config.toml
groups_per_token = 3
rope_fraction = 1.0
init_std_qkv = 0.0327
beta1 = 0.95
max_grad_norm = 2.0
train_tokens = 404100000
Below are experts of layer 6 (counted from 0) of a mixture-of-experts language model. Rows are named router (the router's row for the expert), gate (a neuron's input weights, with its number), up (a neuron's input weights, with its number) and show model dimensions 128-255. Each number is 128 + 24 x the weight over its row's rms, rounded and kept within 0 to 255. Numbers have three digits each.
After each expert's rows: a language model's description of what the expert responds to; "comes after" lists some tokens at least twice as common just before its tokens as in all text. This comes from a sample of Wikipedia text that the model never trained on. Tokens count by the router's weight.

# expert 18
router:117150087144092117117136156073094123118120129139139115116177149160120122126101115106129098115109125115152096153113119133143150115139155149177114151149068109119132096098133134147096166132111128156127126096169168163143087117070133152090084128113142142148118107148168142126105171103108108149171110099136117149142150156141122137120123109147156120142139167118124107130143077121123131180167
gate0:113146084137116089117118143107142100119131122137060127103163135156104133149129087103122167121096145110137104161144111164167149117165129114172100112117124132125150127119136143126136128158108123081161117092112156177103098136084125126100091125111150138119133080128155121125093123109134114127129136132142122155097109117104082098122156127111165124137166129141163095103141113084148086117130
up0:108155124088117132144111154139109108115144090132074195083150107113150058125094119174124107135135120108129123132123140139163116136171150111141118117100136167150172100105101136103129147159154168106109121083153137134099132098157125138148129107162113169090102119101106143121114112132091109132154082138080146168136122132149115132100058102133155152173086093127107132111124146113126155156170
gate1:164128113130101113092112078130142120125161121093072141098138115150106103168088131142114156113106129136116149184125116135161092103122147139135108120079137111090149097116140110111144165104144117141145145135158140116141113169163144117103103133144131114122149130136134110144174124087094119151135116141129160125159138148119108142105122084150074120116112103131132110099171062117104147148130
up1:138108151182142149130116155180140115126109110143168111119139106174140123095159099140127092119122137080111121103164106097110130096142149156146098150136139157126118108133131127119120130117169146105111147122160110125129142087138129161100105146130144138107130152115059123099152123153173107156123066109143184150111148107113127114096143203147120119150124108098161098102125147111136157148123
gate2:152084095098169094122115123124110160111131138152129134134147144156116113132100114128138133135072068196145185118137100157168139150110145135104116135148150133115153097128113137163154117124109064155127146109131175141129101081125111122137076138148081131119188155151147109122134119135105119161123128121148125145142121138132109135118147161155135189131135162129168116139134113136160104098113
up2:153143125142151128162128133084167151190116116124149101131149103115121178092145116104126053115112116086124112095127141144124192129122096104092133087157088128133137109118130133137096137135126101135151120123099085130129100132110109148144108124135125134092149105144143128145142113158062112092131102160123099190139158123112140158156166162179125120140148112125101119103095101117173113132146
gate3:133152142161110124109144190114080135111152150111106109091161174153116082121075131106130113120147110112105115143079114163109145131163122163129136155092101187121108140129141116156123117168163122108119123099129131153131102135129130179153125155152106133149141134143099146128083134114134090142122119095127108089123123118104145119130074104139145114113142121150171120113135100123105079140112
up3:106093132142123083086118184109101157147151126147173112139165106134127112090132119128124173131175131148141110152170119133128134127125124154134114129155115104122151126154101099157119164127117096134122110121097103134131136156178136123092088159150095140137136142136136120146122150134132144175191135130177113115128120163106098119086114127134152094142106122147075087088143155161143162161134
gate4:153101118147101102128110137142145127132110074124142169113163122151144117113105158092148116107062134111111107137104103112136131119118154121129150087146123164114108151117108158089106135129119101104125110096133093159137111098100121137158147099143151121121169095124126115140109104184123134132206137090152131141162147139088144128146133111140160170116145136143106112102122114130105125130110
up4:155149125156109126134119072111065110146127116162110102174121137131106108173162146123107117146098130141112153143137082119125106096128143085124115127091101124102137109120123133120119096146109156125130144079117131140141128110141122130140125105093150151101157106071140143094159137091148105140119117133125111109105116106128146095107154072157079142135115154133139155158148133144169092116176
gate5:150106110159126137116161125124114097148070134137105137169139154109157146145135143097096091135125139127147150151115100114165124128152117117136142149149138130128139134092144113146109163118192082163109167139132121157123130074136143149141159105122145110163125098139123109108063107126112147113126096175094126097118143139118151107091125158122158155123144127157142126114153163128117112116103
up5:108111145132126085148125131076155138150136140153133124135089128107148148117123123183152129130148117166097140114128098147101109161108100165101161156095113130125111138111145169135164180136099102096138107180134138129161111123116130138156148130120111096128156161126174095093104127148134151066138150159161135136161072126136132135088137119121129115137122137131095149136111154082111157138095
gate6:135112108101106108143123082103137111156121113104106135138133134140118117127155117161144135116134123170082134120157124085106102145145141137157127151146106137073129139080108100129083094179125179118133068153144129131157118156109084139165142129181158131108113120182091156096088143159093113113160160148135065132117143160109120084121099076090138095143136105140135073135141155173143143191132
up6:121124128120152135077121127145132162101123133117126116195124185137128095131151093115126077120156142103116123141162116138148126119123149116103117128165131151101112130154156130178130165144112136124122145132172088128151114097151166149135116135124150163101105123119184149132165110098122100114108124107080159124108159134109115146122110085089110073100174116104113183114112152100099150148112
gate7:148114113109132122084127158137143108140157142139142114126191113118143124057109116079125148142132105146129116105119161092104160127176151097146114147132133080116123114098112104138101152086114121108108122118137092080153107125095089117123125139157156078087156112170128120132114148132125130191148111128125158131155091176131125163144138151126137096122141171110108155125129146116133120118131
up7:102158103123128152114131114138112091095104141137130101123162115084179114104147110096112111160116097182146164124116156128124135106144130128124134118115114124121099150161165152122101126088118119165097114118098140081095150116148122185152125170106132146080137128143107143138177135085197085123135091123144148118133143126108144121107117139118156127112116129105104110111131134091111172158139
What it handles: Lowercase mid-word stems
comes after: " re", " Re", ".", " de", " in", " dis"

# expert 17
router:135099090143111144081130122074133122099106096117109111127160117140134148126078139128140104116094124084141131158080107091147098124160154095117144123120127127103125111092121131121090166134075147159132082131119113139133102159098143163110165141112120098111147155119155135114151172121156101146113112134142142169116103168172125135133148138164139124156091147082118139177117085117108090128146
gate0:109107097110100103088136131122093127138114128142097138066146144120124124149102131107165133160119152067139108102172104124136124112135136128139091111107103125165153139089141134098139151130140117125110138115128140165122087155093102129123137160117116131125195105098133074122134102115125114117198097127156110090121088102088128070128103092107129101141152137150167115107130135110152111101133
up0:117131102124123142125140129165129135173105157135094175158138143150126100132150143149144097130149109101131111128103135156100136174164112137142090081098115112120103108101129142114091107157144140113100161020125157127102115132107122141120146156155151123113099104130112118139123117133119081124173095118112136150153115153117122132128125161107114133110138118148110109133125139100119132167160
gate1:148079111130091126094127119115159112138141126139141121108118104103056101138101137154116137096102094141128107174124107129123101137103107131156131135122105086092143103129122100154089094101114097139140097159137072090109176157132131133087127119115126107131113132164130114132118108143105121166171143111114133164095119134148128127143126119155112167126074139117108104130139070084084113142120
up1:151108126150116139151132135155112129116118098145113103139148131140154119142146124145125109110100148104138107110135161073103135106159138171101096126125147145146135138126126121142129076119138139138109118091145148163138163156099103148141129161130132144047130142103049122093167119148160120157186097121125135144142151108118120119127114173124141113143138105119134160121152143173132132146136
gate2:168123085153163099132112141107140089114138153122138110096141149148101126126104077139116132134139088147107163136109137119138142156138128129130127094108130135108143132118099076139097100165133136176114149115126101159190118134166116140083096143120147115108175168127144146104107125114165154162116158127133138104132103130177107145092177142094136135129120156117116114179110120118128137130138
up2:120160096134162122121159110065128162109112111106142112141105127131134118108158087145114082153095141088071129134115124134129137133125121099101144124145145156125155142126085101160105132147144098124148115132097110122118135108127129105115102127158142141101126098149138112138109123163105126109108131147125095161114105179117128157123159158113134126134138101119078183085112093138157135178152
gate3:136150116108105151127066147105092112115100137150144108127141147148100117101094135177123145159132123151104133161128097106117121128144143143124134149142079162100109142110118109143142084178122120139115127127107157122078145156080172167114083126094128123116140124163116119079156168121150145119138125125131098150123141110124151158111131078143189149111137155081151124131110082111120109115117
up3:108095096141142120119144120157184147099127123134126116143151143172121154154113155132126146102161063179142126149142099113128137104118098107127128138117074092164134141129103113145110106122140113136160105108124128125105121143125082141165105101125142088141132100096131134128128081145113111143152122115168146129145110116154127155097126155102153119133097115140093136089101173153101141132127
gate4:161134129124125100109120105143125159096148163138138147100134159146116133122117131146127128102110134108111116157109066105146130103134120155149162079146133147086163156153131175088106137128147152156121134096121089098103127087148132125154132094126167097085173108109128136137110106165133098162149140104174099119106109183128130103127118115115146145142093142136153150136123151135119145123097
up4:172121120123116133147121130101119119139118129148102107138134125100155131169142124110114109151111178103095109140128113140135133144164108110113108123103138135137167111138137174160129124143110143123129113093146196154106118145126115152123139110136111095107149098115095136082122122117133130070156068105114107124133140137127133133104145054153100103071100148114109179116131135186148102146183
gate5:143094149145109137131159112119140141142063120150121129128125116132150141138138110137095116138145129112156121175103140115133118113157084148129129113117154096127167152090101117105149141100219120131103172091111097142169136123104164117138150131091152081127186085129126142147089160151129089143121108117115148123134133162149144135112124138122140146113130149165168159109118163074141129160101
up5:154079116165129086144108099116167150118141123150149095154127163095151123143126126142168078142138149146127154094140149169103114132116148144128133134093095135111102124143150159115167135110100126121130127136090124111123117123149138154175150132107148122119128175105161096148111100112123142122137132121133148143114095135128125106067137123111136161151102156100142121148098165117169145148119
gate6:132138099139153142112156077087151155162112096137155100090115108113149117090158149104152147146106124173130149131133103122142124114154126134174157142148108128113132127092144109143105115101106131130137112156099116114120094121155110136155151133124166156086127137133109125109137149157118138108173134132132092142106110160085123093106118112077128104139140115137169127124097078126148144171183
up6:158119128132132127110156113130158127137148144112104122163123150153132140125144096137141117130115197142119095146157155169163124155107112124128108145165098144104144112125131102126160132106113128115139150123131120104138144141148157141149139094137172132167122092173145130105140139122096112110168155116101135135121158110120102092157115141138132085102147102166091150112111111100125092147096
gate7:113100107120139142127122115113123167101171109134183105117163130081124121068123124130172123137141074142140132103089182097119118092169136094137136177119141084172130079130141111147111155120120122103132145161132116108121110120169127141096093117144128121135187099095106141154151152137134090163136111125144143102141119120119173170094112145151182114112160142091151155144153097125130126111099
up7:124175132101138148091141117110101127127152174148106155147117094102153145117151113132105140146125112136153133095117132135167121127152099102136116220100107138112114128160169096097126167106116111140102148095161148119118125140164110153112105153117160103117114108134100116111152100112155104118114111116169187118105130073116141120099138128104145150102119118127079139115186159110149160126128
What it handles: Line breaks, verb stems
comes after: " |", "\n", " Al", "b", "ab", "al"

# expert 34
router:125099126137078122152168135125121111115128154137138073084139155125115165099120138135153101132081102095130127124104128158102158129140121166170152158162130103131136098133108127108144163151092145122098122160162155122132121150103151138120113080128096102159173092146171133138122116100131141163134112115118107136138161131118160155119098122156144089102130101119142180162098116137091134142153
gate0:132113139091110123085145144108157134099128095182092075108162144144091131124132099120129137135097127068143116132196118136161123101118121117153102116135095146162137084120150132088172119136136090127140114105118143128140097143127091128104151151136101103121135080091129111098105150085113144114159098116133122129099131122153131091122135126129132110162131116145181139152111104134145111083131
up0:125100091061121153173113149118104131169144125132091157119142126097134093108141107127192123086157122085117150152106150148161161152182121112149128119119125126139116126100112099120115150135142120097115157087125130140093147155139149137160127153133117135134119142106136155153109104129120107148149124132113157116113124148140134099133083127079139142124129103121084107145105127088144132156137
gate1:123131069145137127054116091128128141102134171118058126142104126109079127141109152137118097127104094132099157134119119117147128082073129126133159151131110117129103098130110086146137178110083130136123135158122098116136164155128135157098195119118131106129111150151162084184176123128101128107126126119136144158157189106103107156109114130151104119143131141110127130130169120151113141134119
up1:143160120126112122115105089118102124109080122167117092117119092130130123115145117134130101085132150117109106133135101087126135089161135161113153132112162134130159139107094106122114095119127122174113142085138126124129134105099134142132131151168106118090104151076123139134160107155190123172119095119116163136101153086101112120130168129106151123132102137142164157110095145106125096124139
gate2:158129070115162115152112153149087113080118132090126162116134130117095138105123129100128128128111102176135116170136141130155144105151122136092131113084122063131162148136103119110134141135159131178119133124083147157124104159158137129112122133112125095138172111161176058121128122138105086134150112098150119113121116148106110116129119140138127152134082139154104083162148159176102110124132
up2:124161151127150113111094128092119170129111145090195111096153134107112117166141100172126096120165113121149110140143146130140151116136152138133134148142193132101103131127116123158090133145099095129130104198184098114124108111143130094136129080123147114112152080152135108148168122132075145125107093113151087139099123144132091114151131192106125100122159104124103116106104108113171116123112
gate3:136175136154124130101146162131106132112153124173126082046137125177113110094091139076122138121133127112115127161094132131086155109146136144125116135104108144101105109134109090199121113144118082165156160156096146158108090133096157152132118139127105102102166135126126128087164117127131132118153101121122138102141140108083144145156127120128160142122113113169154120136147105118148087148106
up3:121103162147109118107122101166127133161147138115124107136125124152208152130104164119123145115161123201163104159122152125139127104113121120138113138155089046121114158109137149130064118142095159142150096155101128173063139103145115125122111146111135139139112133120116089158143132099144157140148115194152115141141127163111096163145106095117146128081089135112129138079129174122132125149117
gate4:148113107166119114163140120154135070119097116151135154128146138129118152118110131127148119134130142055111158144108092094140135141134167165114126099138119116129130204139099132147111115117172148117128129112156167116136128098064160125094100096112153126112144130140131137113118111131160103162178155106145113117128147132105149129098113136142109174124123093102115135154125161150143159131136
up4:139203138131160108136172134102139106124080144172111130156168138088095095167147069124102094118142161153106117153124123097108193108153158111135152105149087131110126118135117142163087128147138180111116101110109128156120110157106145131164129082136129103100133114150137100106141155099095092110142132117125133099169149120126144085117146078136138127109111136159096158136168166115108108166143
gate5:138093104107124099120131089110134112118078103138115142140134177165137121147128126127127136129181157111176129131099138112175156116147088103144144116155135122110122134129099152096091120155175114132146179136114117169132123117093095126082146093148132142135114041119121123129092135119111141137137089147129079106165137103171138120124080128111142139127175137151183139098125151158117137141116
up5:164101150154177125157072120128135138142124137093089110138079142134135159154144181135150144089140157130125101125130151104093137131123127153122174120111117093091169074146134112141169133121135116112124120138143131102147123146106169100132175107119116098116139162096131130150125086117124139102114126127118131113093097141157116119087124117206154140119077149106171125125098166126136157114143
gate6:137096165136129114120124107127154128138170072123129129117108128131089117096112119124140133113090106161113109138121086089119112134169141176155156159160122111102133097104112106142124088135116173114085120171110143099086114072144096175145078150150192113113107114147114147101143135144138129133154153139118102194145110128100135110115136083132086101123143142112149141135094129159148117116141
up6:171089123136123121128080131148153139149161120126082094167108173132116115153115094129102084137147200117132114204104102152149132163155160126156128102159126137123128102169161111118131143118159125091108156123155110110141132153136131134135072098075142189128114112156142127138115135100113113109149151097128148083148161106121134123142106144101149135117116104168136163113083150096137119126086
gate7:124084099134116133155137154158157133130131110120127126108111141148133178102145161099142148103169107117107128146122128105106155117157120134168103134112145169152114115172107148136114164135099093110123148093117161121162120130127146127110132125159117128112127091111140162175082128141143096189148150127132132120131078113100127125130111144141177102091164152130110158107165126149152138150133
up7:124119084112165128117139146118086101119082137108096164113143095128125081115168133094070104135077115125169154118120157106164121126141106107101117155166098113142102133173173083155137114082115071123151132125112140103089097090149121162108139118133142096116097158158124132075126163124140109106152090140142136126124111117113186141171148097130149164103086143110108142156172105156107176081144
What it handles: Word-start fragments, list punctuation
comes after: "\n", " a", ")", "ia", " fa", " information"

# expert 57
router:101133131110114146124136105097172131120135129105119123119181131148128106154064112129108125098113124123142136104138137163129117079134112128127143127144113118097145122086120138126097164155121120160144128115153170146153157135081160142116106146103112118154160109151124149102082132147166096118135098135167115109135096163155158147134121151150137128104101147068115169151092109124097166146151
gate0:104106113139119077126151141081133122126092107149095146115122148135095146105169095119104128108097116100148110130150129150161127135093099130116076068156148100140149129110142140053103139123172135145142098123151130139122086129165096125094158117127112100137160124130129115094160139103132125154161127126074126135113117155111085086159137134102147132157129156124140122154176118116151108127133
up0:129126096113146134146154123162123154120110123112102144110146140138151115112132121106148135133102107099146134116114136164139163116166123078133159177078127186113103087097156159137116124130126151106083164106133189155120098117126140151129136161137154127097100136080129174144075102128084121137129131143128139118123128133137124135127119124099153191155111140113130153099086062091125126117117
gate1:173071111110139067106123091128165111153124157138096181175111072086079101134109120140113134092105139132084130130129120138158083118090103101122124157073104144086131138128116101132103161155100142156164148107151116125128144094125129136133155117127113116112143128102172115120153128122139068108188131140163123128130148143112142133143134122141117138119122182140150128137126138136100166146123
up1:184103122098127066138120135161096151102108122118166100108136121137146123128166124117136065126131118106124089119149143119127137086131094153122102120136146174140181127121111138110098120115110128139110103131132141126124160107089141147126088124137139146093099105108104133125172124161122110169101132124127130127093130117098097104133155175141123154124117113122152151088148163104146095092112
gate2:156128114124162138134150093138094096106154152098142137099126162110096127134133154149140136174127083120121112119150102129181102148150119156082125127127128139101110146133131088144114144168130097121111140141110173173126092139147140099137112149123093080160162139175159135119130104115108100171130140084138134065157116148167099095119133101102137179136130132096125104126113159150105130127152
up2:119150132138153122179125167092081161169120153088135146141116142135123127165102060154111095162134079127110130099139151147093136111115171135113139113111153163122099127105102106167112134159112124116159107137136119156166129085118127139093172140098116117112175114154165092103137157120099143106135114141123048148109096146125123133116156164135129110152157118150104100133112091133129105172155
gate3:126109140099119142129146133143121147145118110129131115116184120106137106065096139127134150135114082148116141148126138117122194116143137143098092112077139157140096127134173101156099102141141088113128118113134153137091117132090180195132094172148132111111131128104137089077112144160134103142142149148134116151120156147133156092143135133146138103125149139104147105138100102106104148143114
up3:112120103133124146085113135148119152119138147130164089183146110164167146106137140145169151133166122149179095170132094110112131096166118146129129154126091060149112127118121106104096167157117119117130081133128113136129141113166111103132098154077129137123129107096134112114099127138098147153184129137150106149149140079155138175107131112169166111129101112143109116085112183152157103150112
gate4:144159113107108103111133126108147088166120109167137124118097128114112121105112168108108125084139133086122082106126102094131118093134105100125165140153133132097136145142116140123082149139108137088159147069074137136098122097152135097154125104118127104114120113153155099129138121151116116120140136132137152164115078153131148175119128133134117112153081128135110145156096170125152138133102
up4:150132109148139119140136106132140139130082133123116135114125159128117109169137100138102110086121134130142123136151108129159153120137114080143103105118130126121129156150145148096105144124147140130181090064161128162155094110120107133173122108121127119110132098153120150103166134108137160094167101119185134088128173103162147162149159088101153121092135134143095180127125120152164134140162
gate5:121111138130128106151144091136148088116112143153125160153091149124123143132133055100077134184178173137144168161073111111148132138118137130127145138140149101126111131131139169125145167143159118133108155124142105128180147107102107146094154116119149151143125100177168187096136146127122117111172144169151122125149158117123135130130101126125108153130181135160115171104083130109145167160090
up5:149122127134186089133119132148153148110121125137100159124103143112125140104135190117116127125131120160088106104132154144120130106082122131111154122093105106119154154149147121162169159117127127117142106170120171127162130182110170102136144113148118088141113155135164129079082091099101166081140124116170116101150127143151131112099152121120165166149097177130135149151140152128141144112115
gate6:133146136108146111130160102113141121154161094162087126104102163179118119112106141127105166143103111173110133141149122150083120125141110126166138124154116118096119129135089134145133109130141158141126101147155152096136151052181125105117134121139155134117139098166071123111096110155105155147136101140122113125133158161122151094142113130093114123115137129137137098094132153164106164121155
up6:136125117109104139104127138135165115124142128109130078150133174165134156134140103135082124144133120120137132171124149148146102165126125116129140163166150158131189146141138118154125145136129138144109182116133124081128132109131144138113068115118127140091138118131149145120106113107121091143158116102167118126141124115137151150121161118130086130121160092116124156130085169122132138126112
gate7:112127058165135106155115141107125145143146146142122103129120148114122128107122152150119142129176114069176130121085120117141160117151169076137148114128140145113105129160147137156116135130126103088163186096133129122154145145141127116132100128169167112115137099113165123142097154134142129162156110133133130125158056103150184158148144126129154069121109166093143208138113133155119163121142
up7:085132125109127134155153113131077095143098147149114166170139092110110148120102125127113122153091170145113161125120156128140144120095100096108099160162077128117106150135156115125105114130142061160135117121121108107126106131130152168123144134128155121112137139113128120148157154105136090158150079123126118140112187154149155092098136140109135139121158143142114120146165110123076138140139
What it handles: Numbers and copulas
comes after: " |", ".", " ", ":", " (", "|"

# expert 12
router:111093126118098119096145126138112158125115108114106107116114146138138144084109142115142090130116136094148091138136100157160080128144164123161148098139111119117139090138092097123087160150126170153120132114146151126156125131089147140078108151102127163167161114144148123106058101119160122140128124122148126133076149137147146118159122129170158140093125075114126144128111137136096163171147
gate0:139098130128117080092132144099146148127140127163067111119147149091153143133121126140115121137081124069140124118158120104146129146128124140152101103099105144139162138109136154131122156135155152092160161119153181164168084164152116098123104174096134157132127109109117147133132067150159102118163093151125123119097093095141123098105167126094124136145176124136150138086123170111129128100139
up0:124126155141135137099107111148157162107160127112067178105128128156143095112113139109158160108132127088097166083088157132131143190131112081130127122125089151103166109091096082133130089155156120093101154096133141104088145119143122133138142128153151169134137145114134092156115125119101090111114119151115181149168094145147104116087111150095132163110158153088144131132141092105128148167132
gate1:129101123129123092091120083125131111061160137143094160140090082165087127144134157152122089159120145132091112167158118146154110128144171154172119161088126106138131114128083089145142180083117130116127131131110123148126138161142117141078104093113184143153106120100152141153118136120093132141138147100186141159104160122132138115089134119139113192111114140099110125133137132120070137156135
up1:155155104154137104149130141167100106149095094152127077133162121137120113129153140146160086133128158127126095111182171105117133101141128157081116130147140135135089161135131134119133103122121127123131181101125146132163134154116103175121133135149152124109129127112112139146136108138137099153159085119161133159130147118083106107142113142145118113120138115102147127067132178132110115099112
gate2:138132086128146105138152173133134168084090171107143147104109154109137156120142129139138125155147101195123119147140151133108156122082151164129141095099140119079129117128123145139125164162136106173101116119121156115126117143175113103106150109115098108131134158165155111133078123147125113201114122099153099123156091170141101089126128118136117152105104129157126101153124157155108126173115
up2:126176144145162153158172126096130158146105093111169105126138122137143109117138106102104064154174097069149165106135092155139103151151123112097177171148124150105141126081097136161096118123116094145121106159078095120111130119103129105098149116120132135145102120115146107124129112132069112144110129129144094125142084126109120107108143141138122124136146085133107146105151142127144133177114
gate3:145123123145098110117091156108136095125128129144112091097161129157094119091074144087154139123110060147131083125088117092106160145163134110132137144115104151108112111149159124125101097151119110157091157118108125146144118132116151209139129131110146129118100151103094110114147161116141144157122145151151191119112151115136125112138101135134133131092118115126145111164122107123143098141082
up3:103123087145164098117123166145164122100131146108120121150165175164154125116128136155133148086128100164163119156144129137133101110137133160102075093143102084127147094154103138149140120122114128139152103095116127149134127097140131107139092161139134099114120101107124116154139130099095121149170169154159091159133161155140107170102096104162107128137086147139122122086101139131119145104076
gate4:105110118140128078116116115145151114130140108153141158152112154152146130152144153100095119089101163112124092094117122137144127083108118113144122112136133167128143145125107154118092153095114165110134111078160111124153105110135142151130142114118114141104189124170083130122143111150091138123120165102166157114128105140131129133125120095124126169147113159160144184100127126140122119129157
up4:135161142126125109159114126077103132126138123153142128147103157090086104160178098111129120124143165138120109143163109126120145110161150085111153082136089126148112108156146141087112110131105180129122110097109155136102098109129115101142142102155146085092181104120086150098107084121121066105186112103135105132137139139110165082101141094131164110095111115099093150140140094137137092149135
gate5:119100121145126119156119110121169113158104137148118101167139161153128131155154132129103140186156131134166160154126125158168141092126169121118139128150121104138138126133179152087111140122168096132113128099097119140114121121128096179101143134103137150134129122190135122113102104088138120146140078147102125117133191104132107090144127129145147145131162112136131111092106112085100078169139
up5:167096128171120092165114105149130135150141098089110133113095103071153136146126142158142124137154166156079149147104148125095105139109133155138149106109141103113181096125166115141172156120088116098126083142132150153189114165140166104145148138143125130121146163113136129107121111141151137102125106094135152151122080149164107099098089120134134147156108126115115150126108195055137166157129
gate6:129123172102128132130145097155117140174109128130120140130137136142084143109149117071162118124112114174097129131142172104136167123114121161165156122128090109113140081107119107102099102145130140144104107154123167097162111163119112137140115138143178136119122126160127131082165123186105148159114160133100138152121127136163140081105085119106073122107138152175127120125102123137119067139145
up6:131101145101146124130127111143144119140167124121120102155155133143115114156121101174148064177136162113119126136117121113138118134142090103123134185184104125097158126090127135179112108127115120115113140093172146132145136189113148129120119126141138169128098116107128159131113124133077099135114117126130150125093167154150106124149120095119127121136149122109118182101087103104141150152076
gate7:112136084138111102099125132150148172140174119129157087094138136093128091085087122131148077147134108101129116124105146108112113125184145135159136115139165137109091075122129102152137182109126130103135150099178135102137135140166083131096104147143116104105166109140141124164142175148120105163150121115160177148153109103115161142122094135106125128130136134090142184107119152100119175099127
up7:108159107070150112132158118177085123141128171142142098147133107081136083093133118095116142148113134161170130117112118159137108124132146109082150150132115167132085122147153102124156132123092085144134155113105088093121149088113106189128129136133164112107115093139112134103140127092162116069126101128139175119106156112101118111109143120130133164120127134126145146142146123140076134133136
What it handles: Capital and short word-starts
comes after: "-", " the", " (", "\n", " \"", "|"

# expert 7
router:101103141113078153129121095120145112135099106126084087131138131129132113118126153117159135111106165106148126145145097148110128102127157151114139145150083129115129105096111132142116134153131167159124155086151125138156106144094152123092110108122118103144153082120164136111059128106182146157150115171121122110088123152167164097109094097120104131123096094127077152131111105152140160145124
gate0:125141132113073091118150117083141134150102113180084122095182158134124090118171111145141152126091156073114111101177138148123130122141122114136099089148121111139134129164124116103100139163162136154143157149140101107133120144147115078120137126114153124110118138062104139144100104109112128146178108157109143122106078132124105120110159156112159121147141124147116156131146149135154094119151
up0:132138123056158126135160102118124101156136159143114166127123100099119102107088106109133108112112117129070168136140147144147158162148127122148132105100107148092145129070127085088144114129167132110115109120104143141083151119153129141158134150112101132095146110126098158083106091139129114151159124155074165112169136142145104127097155132129157155121109151145162116121104131097115146138159
gate1:145148112130110121082109070112174124125153125112073141132137114132079093159132093155107125094154154131100125132121101149188135140076148160083149148096139122096132101097111104167112136118138147112123125138140099126127159165129122131120129116143169139123141120164169121132132160135106130149143118150111153122159147125130164144099106095146129176115113103158078097092155141093112137174141
up1:174135126127142107127127144121125089126082110149100124144123136106131111100161122140126102103114126095143173129143163112116133080154134180107122144162156132134129140113105135130118104136163182142129157117151117126118152129148125177132101142157116112106093139083092151144149103141134135152123083114121159138169146118095138097106161160157127113130129110120154137114096158115100116108122
gate2:160114112105135152110150137107112133103179140110117136143144172136144135107141136128147150114135115139152088153090141142117143097120146118099119119103128105120167115116142123142096110124108123148179160123114128153125121108165127096122114142089099115102168129134145120168087085151119144150153137123125106109146090158150121132100139140135152190122101145122154154168085140160203087150104
up2:133172144137128106181117157093098166171076128101177097115187097131115113099130122157099104126138083138157118118112131130116131118151115133132138170162134133088105148157122091156105146149116122114153092131099100141106127123108107093125096090132134124113133104109161058124133131130128109122106128130109129120157097104130122141141139180116171131111156124142115154126143097101161090101172
gate3:116122150136132154129066138122129099119167162149152111109124160123087126106091137116097136143116130147117141147118097141114156121151122159131142173105081159123109152120142090167127103165121094128132166146100120136076122152081140166132138145095137132125152141106113146087178122114121135126160118163170119124120130109150173116107110107141112149071115101147170109133111107107110119101128
up3:091104115129113111112126153118132122149111110108132112158148161163140125135097161124136130106136117190153124202120149125138116126140084103122117123132094047161142139090125099149105124155110135147141082101127123165107103145135131087171083130148099151137140130133118146111120133106129141147136102178137131132119110145125121141110151109137157115163123124066163131073134168124114129101151
gate4:133154119125099118115070114091135116158127097167120144115135133114138111100130180141111100120121126097110123111107098126144146129151118147132120112170158107118132161148086140122114175102125167090120166111122105135132111103116173093156133125130144117117214110099133154096136100146115145172160161142151149120134124121097159119130122113158152172118112127147131145126088134120117108129134
up4:164092130160129169109115081110112153161141141141133118141127103106114139139152100149109135137093136187105134129135105128123177110111120121094113117088099165121128148124161159128143151112119175125129127101122156125129119123081129109174155127126098117085158088113159122107116144142124145125162075131140121135121139110130184123112171100126131117083105170113128127119121115142174132138136
gate5:122106140129101114143114117133152149172095151129091117135112171160132120135116101099098141126138148132136151169099133115148145104156161110128109117122151123146107151122097122107112137114166128139103162129101102142112143091131096161104146129067149139147131075163152153150130112114109135115133154139111145139114158150165116095137148156143149163155154121152178121114104105125149080152098
up5:127082110132105119146123144148169146137149107133158145107099135104177141139087197171152117105102145146084103105150155118113136149086126141145156123123118139118144133130164120117165142091128123097130100149122187134112101122091103129156128155144135104152141135085146123118114092143119137094101107095166155141152064129164166134082129094159130158155097119154106126167119152118103152112133
gate6:112101141130145125113146074134133148180163135164099095109120120109111135133139140106190119111110114199110120101127087090115119112162165127139170159154090121106120117120105107100134134129133120160130113142122133147145152095162125126132101160168143141109174098161116129119141144129104143123167144140120140148093119168107095066161077117088097143107120142135150094142154132152156108125150
up6:143099154104124102123101130155129141106156126107096116140159153150148125169135069139118032165110169126139148154145104114154127136149125095100140152151123133113110107142115154152151126140086148115163141095156071111162113142143146155131121149143152162147130136128157140133119107110127118126100164123142170081141154110145143143117111113107147113135151144110131150114084175095151107094062
gate7:139089133154145160140122159082169145156118111132133097089156110160116139088084147139157149134140083144152105124137131122136133144161163138134088138128098098144134138148152125114095166121124125124152142128116117091147198136113150115093103115142110100097127114122147140147137137114112108177144138118135160159216074090117171138151133104124112112139119139106155141151125139149183151084135
up7:151153111135129097129182143129088086127099172164106145128129152113106150096132105131093116149082127118170141112124115151147149127127128110117100124184154140141093129125155126108101132109123113140149120129113137107073128108114130136134106151123141091045110129145138110102150134097181122123126142080138149140100132136139144159118097156156138101105126147116095167136152124103088159128089
What it handles: Early word-start pieces
comes after: " ", "-", " a", " con", "==", " f"